Below are experts of layer 4 (counted from 0) of a mixture-of-experts language model. Rows are named router (the router's row for the expert), gate (a neuron's input weights, with its number), up (a neuron's input weights, with its number) and show model dimensions 0-63. Each number is 500 + 25 x the weight over its row's rms, rounded and kept within 0 to 999. Numbers have three digits each.
After each expert's rows: "comes after" lists some tokens at least twice as common just before its tokens as in all text. This comes from a sample of Wikipedia text that the model never trained on. Tokens count by the router's weight.

# expert 3
router:458532504490508480515522506479536513488489505503489491488499504462519503455499493498475475525557506502462492470508543522502475461489510522513543491501479517534517495474508483468525496516520425
gate4:490498500518490466537557500531503528477535496484474533490515539481489521463543459501484506515515499520459505550487555515484470493450504520491495488532472534480498512552474466462541532496513530
up4:507537510527504492498539534529514513465488514497472524507528513500464516521485513515529507518490485500480489555511570491478468531505482549528471462493512552499521504482490466482528525517549521
gate5:493535458535499446507490512507483498475517498496510532494515506497489501489486519474462473524472461540513501461541519515457474486501504472492523490491508480528500479478478458484470486481467470
up5:500448475513506509519468509498522489512483515467489486487537510512483535538512498494528486524540519497505484509473520467497471563492492506524482478491496483506484511555501510496499487509552521
gate6:482543522501494499483464529555551516503490490516492468521520527492546483495547503525486509507519509492508498472538498454544479464498502518521523507512492491496516498497503478429519484519567505
up6:531505486530461551525577475508457486496494470500509552491524477517494508508490497474508530474474479491493435501473505498463526458503531501496474529527482467523486506480491496497479526475492538
gate7:512551538551477530513533536487486471495531534474486493470494482497530495518497473504499480498490540487467519453497515515501513468477462506494544495519493502488494512486458503481537477433490508
up7:510562528476500524500463487522508496432501494508463512476502514470499451465482531525479521502495489464495499546458501491549483531496499462474495491511482534455467487498491488482539481543529500
gate8:501496510515519482476526525490477502501481512441438524509485541528481485449511482508498504490477504522480472449494544503521515494462487489517470505455500488497483476455475502522530515521505484
up8:490457494489492495530489505520547513497503531510525485463475513457516515542541494513504479493483534483495494545505496501502476536546495505465478518502504520489494501555547509445508490509459536
gate9:511479486504527514486476512521491501486493483518531483518532531488515545449541528460513470500500466529497522515509458494476468448507500482482477546517536534494477533469495513496539499501519487
up9:531551454475515489512492485484515497545517485471449491459525501527516510506530503488464501493485480500491496519534455513480475501545504525520519531511502522491499479464467504511490495460476510
gate10:469455479492499512454543544457510508491470511514527492455501513485512507479525501502481524488489525483492515509524482504500475477479511476530499483480526493511489532482506520474479490547496531
up10:534497535553492490482476525489502488498478510489485511498524462487545512463494510493506499509550483463460498490517513516558512513482501525485536549500562508509518506506509501541554535493503501
comes after: ".", ",", "ed", "\n\n", " as", "d"

# expert 14
router:486521506527492520497516491453496507481503457526497491479473479454530538493529499511486447510529542467475497463515543505522510473504491538468481485476450471551513513509487464457502518544498498
gate3:493531501465484511506512501452505501509515480519481489470437503490503523472503528545532471506478507505477510476503490530506490519463520480480503509484439494527492506464511440520503453553490502
up3:504515527541558510501493529480490482490526537484450521516526502471519472521478524518462525487545506477546500486482535491477521488472452508534494482526556495523499497487532494550486498492507463
gate4:469554494516511476523512538519496462538455507509496488519467514486531507490492499589490460494537483553495514500556506497458465500519498505517477502489500500493505475464449536508499498467489498
up4:504478495512520433506467470500473495500522513514527461478523499501497498484462492494545527494530504513499523490461523479487517500466489470528503536499493453481445516497497492492584514461511518
gate5:478455485537519499495552529494526496514520527541525447537483479514528515522500513483500464509528506508492489489480509510504486531550522488457540496484490490495507486568502465472503489576484461
up5:469543533476474536500511506515505449564472518514508524514560517482493485503547496520489513525466456523489489506497516508527484510487500529505506495525511456483532493521489543511451483463505511
gate6:503483526499519501495511539490502525519541522508466472528477509500526553500491489536523501461543489481487522479469498525491520504522459524483497502512505454485497501488448575506502491539487525
up6:488495525528496497475501497514485467497561518542451504501510520477513538492477489466511503500469485554511540492516523528506474521467471493494510502511467475526527520508489502469535451488487542
gate7:539539456486476478481532489441449510522506512503519478491459494484509519497550425504490487467516514463487515532437520480510450495519493515538507507488497503521498502484503446476508505514562469
up7:509477506520533546495535516580511503476509540495528512474503440545481485521480500459495479556515488525525487529486550525472489481489503499483490454499490479469473532540502557501496527500476525
gate8:507499513561458532524511461460493508533532506496458495495492503437484498516487487499493525501491474487471434510494503499500466491464512535482505508535512472549457497500506495499486532556468484
up8:455499511447490521455516484500503492512521482491489524505507496481545505495476535522507476521508486520468515549521477507495505499501509504531508479541501480535495528489517500480527429511516502
gate9:517515489521487514531482480499498490457518477516470489509520491511523513490445470499500488518500523447453465482546464465515520522497500474507517518479522550518441502522529463508491503505492476
up9:528489493506482548450498485512521503508505519504503494562524485511482468545494502535480510486472493534487468487472481514515510519523494530507547478515469504528465490496526502486500506460484491
comes after: " to", " was", " he", " is", " and", " also"

# expert 27
router:460515475552514473479500452487505530523453470485532511491474497509492507504520454495467509511529540483509476483494505505505468455477519535475490480470500518528532491472524497453536511521495441
gate0:518547532517482506475536463496465496479535493505528518519487474481499497508485481534515508541416537510528500518482477497505474544493422510461498519525503537536481539503568509499486497526485507
up0:511488472490503546477499513449517480524509516520477494561580503538517510482518496494516531488517506502496458497525501516519497489470466452532501492500472509494509506506464482491483500511509556
gate1:533488461508530508505456541496465511532504497517532534501479467497490505518535521490508533509553542515489462507517502478519497468567486546503500512490538521537507519552495508454522509510474465
up1:509517518521498522478469509555514493473488457464485439502531496470502541513502506525459484471477493506532491504493470521518493469490468515478489493475463493521453512531497507529502458501469438
gate2:499493499514482514511564518478529498481512510490525450451452512493492498492481472551498476522514459470483480471473512520474432498519512461525495500543502509519497516497553504483491505506517495
up2:499516512485505531474512514508474490510466516507502450468494540514461545479509497530478469515533447546498501535526527520487533559498497528529510511518513519521461506516557491495496504507507543
gate3:486479487513508539510535494489526473512507484473522490508501523500568455490513527543484475491472525536434431492473445509505521492492485501452480509526486492484543547517529489483446511504505501
up3:480518526494474462543521536495487485479507478499497486482481485475517455463549543477556519469510453492470507470467471521505503480469489472481491492508473502497511530548518490450481414494494509
gate4:499509502486497539493484529498509483485519528521523529513498489436521517542480506463490473509549552504455522527530497479508514532486486533516509510502492536541476446489514527491521530491513521
up4:491508549488541499446514502476483497510488492459472557444435499500505522469529501496473536452546487486504480503484508502514505496525428490505563484520472474491522509505493519532471488483510522
gate5:473481476514488479509489516551493480444443569459475525494499488517515502502517491523522481504562465508493504466508473438494450501539512498516503509480529535496496518516493490512548477490515499
up5:508491518519484493513516542531485455530504528481483527504519478471478510504512442492490508480479552493502523517531512425452506486513508492496467511472504517488507501484479504452538461506459498
gate6:533508506550446523519489516536527510495515509499510522462482482480495502487497492454501493522471502515520489459472563528491490420486488534492484481487515485543479529530515527458512518476466447
up6:498530526497484518493504488539482486465528501496493535515460485484502470501484468461481480507530505507540526497513503555499504489494499548505520468531513511488526525517543524485435510502498486
comes after: ",", "s", ")", "e", "er", "\""

# expert 29
router:467535539498545467499488494446494530494510511487507471494516489482506482490523468496459480489490491498455474481525536501480462487525508517511501500483488471501523489463493481485495511507501504
gate4:495463512514476442477538527477528519554477464491523521493471507425511506530480493491496516497470513524462525487525467525514481469491540499483530518485486506496525475512514499475505470506476483
up4:533494481521543489442528483507499509481509479463501509468496532483516507473474520510507459450517476533475487479513476508517493539509500508486451496434467455519541489499471467493475510507501488
gate5:485448513544513478465481546455514524485489509488489515481520485494495464505488491525469489501475507503492477488469453490462491477469507505517520471434527498522523469483534495528508503528514490
up5:507493473487516497526497510472512514474515466539530478547485512508487474517497538469566484489518483475468503460491508491499456528527443508481462460557505484520485550468497515503492517495511525
gate6:493498493518498482500502485480541516473532466449484517485500479497522509545518511522505468510490485490459516463507522507504505477465494496484469517517515506467486513466505526505506482452522477
up6:497523504463462463452513497468533495498508528502509457511486533466488529494523487532508547454489513470524511469452507501434468529532487513513445505495526524490500499487486486477482494489460478
gate7:508472528505500478506499505526494512543502518484548482457476521452502491499484487546528495498503523442492511463499528490466456478504488489521513458514487533526526511487492529503501533473504503
up7:526511468531484475496503467450510516503508468551498499499531490502538493525541497461475489463508479525499517531507520469516471526502572495494500474510497465505459534520497471504514512490478518
gate8:487546504505567519506468510514505529488508466499487499452532480503530474514482519509506487407536524478485479422499508520505449474466543524476503485493528507501461474490494478526537482510495503
up8:512559567505515485524456487483529496511485497470481510482491529505526480505498490492490477512546489534501485508482533479561488513465500533492501475501529468456492477462496520526496475487480492
gate9:492486526488533503525509466526508510515511543492537450508483519518492516526505463518473502452474503528501497493508524488525472486513526499462510458477480510459473485521449492510490540486484508
up9:503468523538512488492505487547486497489507496472468465466479493512481460521544439495497497487503507518517464476461493507515485494477490543490514470458508545463441479522495473504505480490483527
gate10:479537522504504527484536522461498552505480499519519488500530540552486493524538489461541466451543487502500516527525494542569478501545508499503507463515523497470507538487488491476497532483505492
up10:475489507465519480514478484506509481504473538493511520490506542509481491487565498461495472524450496497513526511541487529496455505528527482463523484535521483492465511507471554478528498513474523
comes after: "-", "|", " |", " •", " Sub", " inter"

# expert 5
router:462534504526514485508492497471551504499497489515502534505532461464533498470457472488429465488502515519523483468536521517485474435501483519526515452502493501539541486472527502481513528532508475
gate3:479504507506454496479523488492501492501562494430520463513485457502493507500478487501485494492507511486501495448508468471485467470486457509527502522525493501488522476523496505486504516523504483
up3:445499508517494532437508497502487469473538519466539449495529461483487526502536503494500496487475493462504525463548463495501463491506467494488530472524483521528547487533505505509501515478519498
gate4:489500504532487481474532473484518514501560495475454515460529477479466464446536495503478567526493504505474486488453480535528529517502471485516513448512509506473438516485521505496520504485538496
up4:520475538513487529503477438513496473503446493519507455503508443473471488532466530503502494513463521488498481496517494515483494524499502514494495514522488496491564498472530573538515512471459498
gate5:484497522519507497481507507512506475518484478492431499504497467528511471501483485469517473505516480487485547534506484517518482474506516527457446477518500467486464541504493465502491479527532510
up5:501542515551507476532508530498512473553513506527508527520490495519473459496522469489470506511494469516513505488486483456504479506487481497494511508499523497517510497498523457512477471516460467
gate6:448482493515532505486475530484540511501526510520530508500490490504496529529529484514487490480480475527510472479490476471467483503528510496513474501473517464507539472492530509517486438537533458
up6:471490464491474536454488513504495532539493514495512513505434484527513510503499485485534477490522543500501494516473512518471496495528561467519480459476488508476503496521502488494537482509511485
gate7:500459488520458510520509534501471510538510513501544461513505478503496487503497423513473460500497456471521447475497509502521469502484484533522531453465538521488532525500511461514487518469521493
up7:464498467509489480479501473515468477515539456519531483539498515470501478511510490497486470514461474544479486475498529499498485484538486497562532485504491496456544524524541516494491513461493494
gate8:488488485489499475519513461492573523469512469537512519486521462529497531501550506500476484491457506512505517469494486494478486479484457500546482528499479522507559483509516517512538486515527508
up8:499522519506507530535492472517547496520531469473485450482512475515510508504519478486509506488490508487487475483507497507445518466499501501511467472485506504528516538496514517487497418496553492
gate9:494493481517509522530451511495538501503475482517502528522513487470503541499534524530496516513517492530481487469498515495502540465514468502530526481491556503534488509434518474523525492491532509
up9:511533477495496502509500529501503556505475526460481452519546509555469497518585468481475479487510472526485491501522491488477516478488486483500467552506498494459541522490496460520502462529508489
comes after: "  ", "\n", ")", " 0", " 1", "%"

# expert 11
router:483555510518528515489501465464526506530500488463505525499479482453544492514459492507475499510575491548466479498539510507495486443528497505518531473530461519532494511475516490486506502479496488
gate0:500523482503489481516513487479494493473467465520492471452533461520488517483506485538497490517508467568498516474521522506469514498489492512475440496481501560491481513503502490537432469509500509
up0:525501505482490539555525519538510478518535513493513521515474458447479485473514518482506510491487514442492544520486507474528478548487512497501511538551480459479504526501480484509553528492510518
gate1:461507479530482463514521513487503491458486535508520497502551487497527479516513552475507516510474522499516441512487522521497482504481512479533496473473510502529523510429521503515513542496539533
up1:480527511501535518462484484532511502529456549524505508488511491495487515459442499538509500474506529522516484482483460491530487505518461495497510511506519490477478495577498482492488504540558477
gate2:484527548546504482474531575515531493509535481470467492503467464509470515535483545457478494542528516526482511508494522501505488475478483525492539488527445514505507537489464545525484514477497488
up2:494491478502503511510463439439551513528504502500504524490524506487516499520501485525461500448538535521517492519495491497493484498527493488523509499511510460498496484481527486530516536513497455
gate3:488454473478492496477495461534467483491504553461465483517475481444512427554494490514496473492474508528569488478472498475473518526518477497503524502488480471549460494454493487480502487511505481
up3:486520492466527488532465469490496516505541491516502501481523446529489510506506524489480520498473498545494490481519485480530484512496446538499482509522521488483483477516499568490499519530535526
gate4:483472487530508486519488487480508459493477500463499529500493515551521520514489521520527507502489479502500480514494496460545479503506486504496488463549477450510488505474564491526548498489508451
up4:509485495527525523507527506499504554505499493503527479515518515481460468499491457449469518551522481477530504508485524516478515499519487477572495461475452478480489476495471485510476466523489491
gate5:492479507511493504485493505488525537489426489465476539499502499509506496471467506543479509484491525498506447513515554495490538473509512461507536513545507515481521500485477505502504541460523503
up5:495486506501511567502478478509525453483550491528502499483469453499476456510514532495487474492511488520489518483529456530444519529462461556494484500466497494533450487516499486532474503517486481
gate6:487493508519503525519475531504477480508497490490524509457528515520560508506511436501499466476499524465460483490493457511522527538494477531497541469511456521541470486482484482495482528513512479
up6:525510487487539495527517493474517507498518512498517511478481525533483469541540544506506469491496506522541506472546458513459482512485452492510558491521497499498505499558518484516483513496458494
comes after: " |", "|", "-", ")", "=", "\""

# expert 16
router:484528516535526469464480520466521556499477507506518522490509423457529492491501491496490474515502504506514444492502538496471462470525486497470511457481459533531481523482512448491513488528502442
gate7:492517537510533517483512488509511512453488465522487563487489499536499489502518458473526491500486529500481479501484486482507491518533472513438505517519486476530470528510514477472538513498510513
up7:461473505512508521532515491530491505479481494528522482497494514500505492514523485453544498460472508521466513481431518483508501504468495520514535526524535492525534528519498516483516528499504480
gate8:510485552554478462500462498465490466534521531493513516559492497476514503444506468466542487511464452507478471476500499527508497519527533541506482443516499474537533509471481516497543482504523532
up8:474506531489466564519511470499500524457505493525494532474462483531519492475449499482458530495437515451485565494502499481477456464493521447497478503516501518458484465546530481477482497562515528
gate9:505476552497469479478482512459486529484461486486520547547476515477504545505492495513485501506504489493535500457496475528482522469522497453488478491485495485493504535494530443481471512487495536
up9:528519523523451501515497512509473475488449473476509534538484550495501498496525497500475493485509519505535502504523472533502591496537504509513491513492463520479518503507468468466491501487529532
gate10:497539466515535486513482484506469508508465512513530521485481532482487442476495514521527490479486513514516494483494499521448487506553525504474518493510460513538470517512459474459506514523515487
up10:505465490529520491524503505450469513467524483539504523513515481531526482454528546512480479531499511486555527474523493467515492546483549437508489527485458493506496506482517478520517476499453509
gate11:503501480500482493457461491420491513528542525473517492478481485485537514482467500474498539517517497530534521503492541465521515552542491443508489495515511515492474516526497481513531481541534455
up11:495490458504462535479511506541484476517474507527517497524476516470524491498506510493478501522511472479485469478460520483498476528525468488515495489498524486508492492545504507469487531532488547
gate12:488527489525515513518494520489485509486490500452439501472508495492538529518452515490486539499499495447498448500489514488479526466524492493484529509502496501547459497519505473497492455509503456
up12:487503534501549505515508501461477543534496536491484509476528450536552527549493486513505540493480476498502486475494458495515472495494539493490547489467493503492463465503508489551500478458482493
gate13:452474495452498525464514518432513535492507517521460537485548477480523515513513538566457538546517512483513493501494498467504470485529503509491510493467493503505525489477501535480469440467512547
up13:452492502495507506545499469498485507478521456508481485478472480490478512504484493517515520493475560554449550500571522523481529487481543506480487483489488527492492449519472510467491528499423453
comes after: " the", " a", " The", " his", "The", " this"

# expert 30
router:498502475528505476519533506464503531525489512536511492488477488521501488480487518497496502529522519489447505458514517468517467472498487545496486470534486506538550460471502453488531500522526467
gate0:489510492487497483491517517477513554487509524497471530453466550497540492477516487507492493549527500468520517463457466520502453523510529508523492480527483480496471468455522486504550527494518528
up0:491487507468503524535507521502496476507531500502473492555432514545513524473509508516507490539484539550527513502514523518463506485487512503464485482472460520537554440475460489531490501493522557
gate1:521468485476531513515529488472477520540529498520518488514468520500496523514527444462489468478523489479471534514520512477548483484477476522462511503494514535539509483493502488525552480500484460
up1:464492508489483503473495502506511495466527487490501503513477505462509414529524539508510529527503509484490478487508480511486512504510518473555462488477496488445506471510479550520494526501505515
gate2:491488520456520493481517492501493493485552489562510502538527504521519520522505491562455569544526564507495467495488517458455497513500495503491516496528475494510482516505457504495502501523517532
up2:485461524481508466543486518511503507537528476523517500477540513470509484476478520468516490484503456490482486480502478495532482498540502525513471506467502516498510521515490506486473481494511504
gate3:522485517503509472526478509499484538532501534496467460509518511520463481498481515504479463453527515497493522497502477454527462494486518550480520505509449509529517533486481501458502568467512505
up3:496497491501522479513473538494528439500516451531461467447499475511506456515513487502476484475465458540490488466477476535539509525533474458500448518487519520512519533472499488491535486497493495
gate4:530481462512510497516495495498472517521514543510497533497503455483485524526501553506502502517537558501458477518553530474510488529469509551512506453538531474502524501476487481487507503486533448
up4:532514481496496491474537574468519451540478464467493536525502513486485496484522495488497513489515527480514527476491482492475478497506497504508462460491529529526451503516475508502500468511484478
gate5:502492490528514513523550505462468495496510497485494560545458486507503491507488519522488506452493508507479514484491444502488540475529510518477537489529526452527528471538500495502492470485491521
up5:504502488554440509462525520477521504528469472500541478497456475518538499484509517471501509478552473532527499510503521485507468527478502432496494534496456512451483510529494509512454500494480526
gate6:475479476539529456543519477504495484546510502482551493501513478515466495507525465518490477509470533515484519488480475475503489489547519502476489505545528485525496421486540462477528517540516478
up6:486495499512522498500511472488480509514505512520480515504463480480538487470478519493495529519425515484518471515481511463498522481502478501505473471482540474519501499482521491489530518533541452
comes after: " the", " a", " and", " of", " to", " \""

# expert 9
router:459491546491502490516491498444512522508495496501503506470517430483471471444500470510455512553535529516451499485498527525477508477531462477511484495513514460542499513466487503456505515516512478
gate0:532460520529499476531475512466506535531468455468500448489550480504448475505520488493508484518494526543463516522484507470552478482504503508547521492453531483474490493511493496495505516561527505
up0:469511476491492557456491494517459470451529481522522520468455512477532488521508492516509479491499504501543496482487503527485527538492483496481477479520449502528482474493514491534476497485486482
gate1:506473492522518460540511460495510498497503523505523467477521497520483523480524439508529532538547517459487489465486476503477490485505416558474530537514513473513477470469485501495529437528504489
up1:490474519494494479556529477507508454526531516500464468491535484538500509442501541527508511514498473493499475492534535498498505505536471520475497511504471478510478507514502488466523452478524522
gate2:527534512540509462509476536515507538520514502500466497476501463503532523466490474482476544543547530455493498526503514476498469495530486451544516495506496474455519497528506456545504480503524480
up2:524458551508517501518496515525507522538501499515501476479488467471510483459513484475518503543522498505489535494480532518501510520498518470501486500491509514497501533433477484513484504538552511
gate3:464503485453522521545510507515505507494529511503543456502537507509513508477510488508520492479516432518489504519508505489506454482500489484482547498539526473525469508530501513483535484472515527
up3:503528495526539473496501509530509504523484466479576464478505511553497490472539525510492523508526499504501477514482538508519501554528509507483499465557547522503472483548527563480493475499552513
gate4:465451519508536519528517502508537498476504503541493490540482477500433483466513460494489511492537531444498497466504537530492515462475502512498514481457510475497458493474475461462489487504510482
up4:503469526461527533526498571511510491511470513472528492522464488487508484512469541483487527527519455523561506541514493505509508474465533538483485551511494518502485505519515498507506496497475502
gate5:477540475483517469507521545467520493487476501498478455552460476501473557491530519499511530478471511499494488505538530555521506540473514545502525496520492499491494536493466491505476502517479528
up5:516491507493508489505525540535535485525492492528506517485479504511488525503488525530481439477483505507534513504489531493485500513524460514485503536468508473508473483475512505506499511489465503
gate6:487523545507540481508496542523522482505524510528504550524469462509458482491501482527479510508510514522504483476540508535496507525494512530525528435496491479456468485555537493492486475504508509
up6:514529522489474506499491481478490444468493479475536512518528506468498475523500471473472527521485482468507477529508543531505503496488560522518532522516517502514557476523514502491490472522462466
comes after: "=", "\n\n", ".", " =", "See", " career"

# expert 0
router:493513514506508496503557502474551541517498477530513529467487470455507490501504500480462463500539500529478460446511521493529484468499492486486508451530462487515509518497510488492525485493489486
gate0:505501525474497499485518495525525492459547490532474503486438471506451508471492500520524472514477489525490508457536546457437508472482512500511498434508513454496493530512486452472499505495500512
up0:468496570510538492539518498465542513563506452519506504475502545543523494496450497507497533502528471472482494501509511521486500474485525453545474522549522551509507521513513506518494541464492524
gate1:513491518498476503513524509486497514512534525485486476487503489500467517480504458493500464496490501471491502500505485465559465476535516437503505519498501463524422501518499483548457500494521502
up1:521501485486484462517525492531469462521512526501478532518477513539522523469481481509494517496522544532506485493472444515481504468492483519552513525510482498514501442510549485486505498515512519
gate2:440485480504498472515496500503486505471490491463462471513504492461484558473524466492535470488512510483519515478489460492456504471517470512505539482493516488485507510441487520499532515535529521
up2:501476556487476441487550468486536509519487452494516497497476523461494499461477502503489479472476530542537500513524523513504527525487456475536511545506533503499472488458512537472453477489515489
gate3:473495490509500546486501477498513527468521552497546480467423480525502427546495532474490500475514550533546493485501534515543485486506474521472534486497505495530476512541452505488500469498493507
up3:473493510514549488491509475509555545490531462497536494512483484487450446509494544508524484466443521515491485471491510505503487490471494515512530468469484496494507527517499480470526489445504499
gate4:515512471477495457540543528521469514484485495531489454487496547485522565477527512444491458503501558488496461460513514479465472495498546501530520464517523461490483542491528516495498504485512446
up4:494509516502451500513503482463471496510501516479491538452575524524496513542505533554511519470475457516473484518494527517500543448503485506470491511472505497512552513488458516460503495520530515
gate5:481542476526507481480534475525492499528515505565479459433493482499504527542511492499502518519463506523522479504508480500515501492532518520514510488521450490508471491462556500501490535521492512
up5:487532448475503528499524501536505486522479477515500470481526478495487521549494453482466498568533478503506468532537499511489522486511509490511492452514451428492491491522521518488492482476462497
gate6:490463504503500483502530499454515521489487506508520517531476498482476477483489529509467528459513481481512458484468458479548475535506514485509476493530521514522522502467436445469522561519479538
up6:511519482504513506510468443505471488475476511512485529521521487491524503464464480542502500491521519484479509485453467504503494539517488492510493484524521494524449503496486502521444517466514541
comes after: " |", " \"", ".", ":", ";", "a"

# expert 20
router:477495530529498507509523503467517530531477481500512549493538493490539510493477477460483472497533511519464495454506506496492464505499495512512492464483481488556521513517506481520501479512469454
gate0:503500478490467501477535470439503487511506515479501497484502523513505508499525490493473502472476482527537541519441460520502508485489484491522556464523516465469467496483496503515507495455490455
up0:472523501492495519490503480489481510510516496478469531509506492492489428490498483518509462472513493525493498491494534525472541512511510470480525459530514455448523487496508512476516521458487463
gate1:501502461469468478513514493524466481496501556471522517489495515492488555466516533510476475493481481507473506491532514491498520505525453460588533516482503527529502492500496494508477528531527511
up1:489468503505497510488518505521544468513470518467551523505493496519479494478509449464488457503536510526499482486527486488497499508500477512486499469511491457487536525503477512511467457522483514
gate2:511499491475528422516492464509547512532498447452493523507491497493473488529559490533497493499476498519469517515520491528528475516499468514502508473471538520484549509547478517515495529470529524
up2:475462451501494538479543493478488518497542511557467518498466487511513506507484514502500474528542469491479488517528524500487517532505535489505517507489491470501512489502545464501506480486442476
gate3:476520530482524497466529519474491534518480515503475517489489454502495490503513527511457495509525571515465498501490565510486490468498511490461456479492501494535474520495494474552481509521477543
up3:502468539508477492482493486513532483504513495501514481503518531532537537458462439528525498487447519523509519532481489507514536541496461519460543523500486492496524473494480468503531518547503496
gate4:451485519522472516455528480504489475480487509503523539508536518521524495473549511498509500514493501521504500502493522488523541522513516506518486518489494514500484468457517505531492453551558483
up4:503492528473477461491499473525463496478510468502458500468490489469509483440508527482531485485506519555499532506519488538525484473545479471482511515520490503478524496467500514474481465500518489
gate5:478507512547502475499479494478460478509512492495471495521524482477529515513547486499494523529541477483525528536482465491470481519508474500461527544512499530532430484503488489453524464496519462
up5:539501482517525546490539475502487518516465512521517508500489483472494499532475459492517500435478535519510488493506522492452519488499497497502502459536447524505491526518534480511487475443515559
gate6:529507459513544484518510463432469511458505493495495483468465447535530498496489496502504496505501525468471469485461515539516504472470516530501538488467495526478517500492487488494506510490506486
up6:543463490493480516448548466499501476467450500499544502494449488503526475542497480514532530494511523513465524521515483488478479479530520524503534528463477496488438469509524534522467528535497500
comes after: " |", ",", ":", " of", " the", " in"

# expert 1
router:457535522519499484510508461480541518483468482485505531479488461457497524450470477466473475501562504497503486496561511507519462489494477511497495461520479502516522498456498488463517479520506439
gate7:479526521528508523473525486473504482473517510500524478535471518499515488523538503496511513511476518458471498476548462485499471465509473501510503516444532554496474540507541482472486442506483476
up7:492539510543517498510493509495448503529498510446486523480520486483536490442514501491540481496489527530493506512482521509501465515477484501484465518518542482460512469518475458542511545482523474
gate8:496537544502507485532474513482523500521516493563487553511506473449467477486498505536511492542503461533503516452493477509520481465493537533509486495459523490483484532490508487513457493480517478
up8:524507512500479507506498561511478524488480553497511500512484543524523508530510515485489513533458492491467506522509445487448512497474499491537509508517463501462474481521521538502508509505452474
gate9:494515467503488513510439476503480489552502480499517509502526453524482515479536496486540529477545499497529505493481534495514419483530505512448518503483525511477529492471493523460545498542528510
up9:493535458500511445528537520472494454485496438510496496502520524460491525484465482492485524534512503512503478531499546514498528529522477488522483506534485471526489518506487517496487505511516490
gate10:452505539504474480496475502503489515484490478534489471540537507486492538454506478483475511493560517494535469486497494485492534468453516524522505531478471514484524502452500519484516487498498449
up10:454513482505459489552516508496493526511528556511566523480499481489512546499500496528507498561496472530498485517511499500503504478482512438504484452508452515479469495543465498522458535499515453
gate11:513520492498553536511543507493495504491518489501478525470472490560539512477561495506487454516481477525513508473462526458476465487502491525486505508521570467526502490497520490482490474534530494
up11:519529498509463449479485483472528456508477442495498485484484505493457486499463535477529521531497534507537484484494502466492500491499531515508461530472495500496449531531465485484534462498515502
gate12:496487502490496443513479504515528508514498442537485465485465413467465547464482501482527469491488528523489477498516484517548498486477525469492484501492512508465479495468480490533541519514509460
up12:497507524543526505466469490523479526482484545497470492516515556489508493502502504467530509526467482482479457472509444488528493504531450494478562483476510505482470452532504495545517496495485450
gate13:438495513490514481490501470472462464469469481477538510482536497480465568490466496506508505517552511501506516479514495524517482536468523477509515472550499501499525495494478536472518486531502501
up13:512523511523513534494486483524550502451522518531462486505484467477495487485560489496503499506453500500502492493490465491494538485536539455480512499527457505505488480461489494511540489504520484
comes after: "  ", ")", "%", " 0", " —", "0"

# expert 21
router:467498536493505500501550505450526497496460518529494503476488472478533478482505469450433487486522506510489501463505544489512460467546488531488523464470480530537544480460542495475480519520507513
gate0:456484475515526448521483494462510536473499528510487464478534464512474509496489530555474525469531522542517484488491513474501537464507526522505502492474549509499506501456469526486453494511506496
up0:491505517479539426520531498442513515485487460530481504515453532504474541488504564513533506512518490474571504527486461540494509539517483491503510519519492493511512499489505489473502498514501519
gate1:451506515484503522514475498482504540535487480511537475482522499465486481487471526486476514475521495534497436530488514528548494463528515516526493466539512556493470530516506501522541520477501503
up1:442489494494465495506505520489504516498488524500493527492523499506493459472498541463475483463500479518522520474472512540461457504525558496473494486506500531489527505421501541496452491487476533
gate2:433468486500481529549510520502519503492543520499509471478511485441507473453450483512505496508493537539498487544546508495518475480494486474487503467498499501482501503491499509507492495507488513
up2:458440532465487490473475498501489520509509495512480490525476524502465462477508504535535477535547500518507504469469496523515492525504506456475507488457475449488527502505448530504495510499499462
gate3:477488550488500479507540506476490515478485501535497548499509491512499539515504488485542555518497487485530499446507508524480504506503510492522525488436538506490492516436502480509533485491502506
up3:502503477459512504508457476511460492440515555499497492463455471526488546493491476466503539518530497480546486501533521481520495513548518498515518472462547487548514485493546499486490500477509444
gate4:473490523542526509496483493470531530500480504529514505429473490470445480505481476517479509519513521489500533484486473508476478455551528529504489500523507489508542459495521512497503480475503483
up4:492483511473466516505467446479504551510503529474479501511499486503540478454492454540508486529495431525481511504475545495517517550474509479520498512466495525500499458487511554569513447480534507
gate5:451507501533481499520561486500513509497519510483497500510458481444450511499502487526496478493498499533502485497472505460484493479500540509515517464509583503463512507489508482486461491510501544
up5:477472539513463495526508466522440506498467522499498496496506466484483491526509498496554521493516525522486551483467495511526500512514537479507478469497508533453485505515530532465501497523471531
gate6:482494558511494526503511458449462504509501515545498496502451532484507538490552450491519518514494460475461521513567530504506492493473505482495511466496487507505510474500525493496497491509485499
up6:522497490489483497500493465494475522490507501503538493496471514524519480524541462496485494536474549476516527497482457531495512513540500474499525491525524446483502520484471507563495492460528526
comes after: "\n", "|", ")", "\n ", "\"", " 2015"